Weights of a small mixture-of-experts language model, trained from scratch on English Wikipedia: 112M parameters, 656 SwiGLU neurons an expert.
Below are experts of layer 2 (counted from 0) of a mixture-of-experts language model. Rows are named down (a neuron's output weights, with its number) and show model dimensions 240-319. Each number is 128 + 24 x the weight over its row's rms, rounded and kept within 0 to 255. Numbers have three digits each.
Before each expert's rows: a language model's description of what the expert responds to. This comes from a sample of Wikipedia text that the model never trained on.

# expert 3
By and noun suffixes. Preposition by, especially in credit lists such as Story by, Written by, plus noun endings ing, ation, ement, ition.
down0:121122115096175149135155162105149139099164139094085115139153103104109129066113141112143157122155111135136129128106125077144107102106150156123123160132149115126103118091154129091132091141063175120099116119148090131157111159108135121153121111

# expert 12
P words and adverbs. Initial p/P pieces, om inside words like Lok-om-otiv, and function words or adverbs such as least, then, be, currently, Acc-ording.
down0:112124115131185146103119108126108125156133118089091148144108112112102162120137091126168152116132154086148132158089130187142125125126086102133147136113182122116062113080117120088138181133169114120097104122073121166104183111132119117101146080

# expert 23
en piece and at. Piece en in words like stamen, sudden, lieutenant, plus preposition at and word-initial l, sp, re pieces like logic, spread.
down0:165125149098183079158110123095134097112107120153134166075095106076151085122112163134134135154110152094097179150117175110161120131128172127105139152128157157154100121114098146097119141113120148090121135147088124128130131126129141141126098143

# expert 6
Verb and noun suffixes. Suffixes ending words, especially ed, ers, ated, ities, ri, as in enthron-ed, creat-ors, spawn-ed, prop-ri-etary, ter-ri-fying.
down0:132164124141149143184081100125137160118125106190132092127141118173151156145139096141107091100147146153113152151148125101128156088114145157124135138093137160146178109142105124093125138118130130112103127149122129089135152090114105114140126106

# expert 18
Sentence-final periods. Periods ending sentences or abbreviations, plus ")." and quote-period combos, question and exclamation marks, and some digits in years.
down0:136146132162161112092122121158137123134150114094091141108121133142147116148113146166150098132111135142164081075086154117132123143151148105132123158101138136140131103119121127129131125088132110123099110151149142086116123170152147128111197144

# expert 22
Noun-phrase head starts. Word-starting pieces right after the or a, such as dep-artment, ref-ugees, S-urr-ender, second, album, part, team, later, former.
down28:144147124145131207117100141124123113116132083096118126149132150107146158154107140138116093098113161123066189131065138129114143150125128132116158133137108163119146109131146120112085160116123113078118104168108095112145121116166140135140140142

# expert 20
Mid-word consonant clusters. Inner word pieces like qu, x, sh, uk, ail, ator in names and technical words, as in Gas-qu-et, Combin-ator-ics, equ-ipment.
down0:080135111146118122137104094136117139125116096120160164125105085122165097143148116097108092133131122116164142134122126130120086125081103135164092183104086142137091111152154135118122147182105111175139151130143091177115180122123174141134140103

# expert 2
Commas and list separators. Commas after names, places and clauses, plus opening parentheses, semicolons and table pipes, as in Pashayeva, North Carolina, (El Salvador.
down0:099108125142143135130162124119078124134153127164133137125133177076135123115142113118120160145116152098096115087173128084133104118103141185130097110143118122123134154128117124156110102088117130088147077130145118123138159135135105107201135116

# expert 10
Syllables after f / d. Name and word pieces like ell, d, ak, all, often after f, as in Goatf-ell, sat-ell-ite, St-ell-aria, with-d-raw.
down0:109140112092150140125123133131111122099173131139121110162128179118160105080085125132164124122096091131131126114077143130168157143142121144133151123130119103133155114118113112128096123123107091125112148106116149136097177143132115133136132141

# expert 19
Word-internal i. Word-internal i in words and foreign names, like officiated, Sebastián, Supervisors, Gim Eun-ji, plus capitals W and O.
down0:135135132119143140107115124138165127139148153096133127133096147120117111135105169171145132083135138111093116170146120135097122143149141140103092155135105129142135127178128119133090100139111144084101146155192114127150090120131160107116129141

# expert 4
Mid-word name fragments. Word-internal pieces like or, l, ain, ass inside rare surnames and long words, as in Suv-or-ov, Fruhst-or-fer, Reauth-or-ization.
down0:136098081146089073121103128105123114125115130132105137148121111097135148128148144154118131139141155127119124171096127112182157107134112130093120144130139130127169143163164127125171162146162153108116126124075174120112103109136123134092082111

# expert 5
Pronouns, with, parentheses. Closing parentheses in tables and scores, subject pronouns he, she, it, they after a comma or period, and with, between.
down0:151133113119098099141128141119159186145108133087118124128120093164110114128143101151138139121133154116123171096135094133083094177123125118118118107141141149087170149117157126129112119105169137127129214137124146184147111128114155096131122074

# expert 0
Dashes, ranges, scores. En dashes and hyphens in year ranges and match scores, digits after them, and name pieces like Zimb-ab-we, Eliz-ab-eth, m-arri-es.
down28:092117129096165148131113171147105170114143117130160129116091185089151138141119112158111160145134147135189105149116124078094091121185087143143106161150154154151145144169181140157125163137171100125142154108048140085102126104099090109124141124

# expert 17
Line breaks. Line breaks ending sentences, table rows and list items before headings, bullets, or table pipes.
down6:118131140153145096127155086129151172140120100139136142141142156128149117146113118113148162130114115154135108153132163130153106133086102144129173085159096109171119098155115129151159117127117170142152147119130168107129090091120123145156120132

# expert 14
Rare-name pieces, j/y. Word pieces in transliterated or foreign names, especially j, ay, ey, ah, as in Kyo-j-i, Haray-j-an, plus prime marks in coordinates.
down0:128104111133137114097128115142145101130122185156131151132080095100088102140115182143113085129101140097118122133168147104140137130123128117135124136128144156129137098138117137133120070120134117134134095136141161110166087132098176153133082148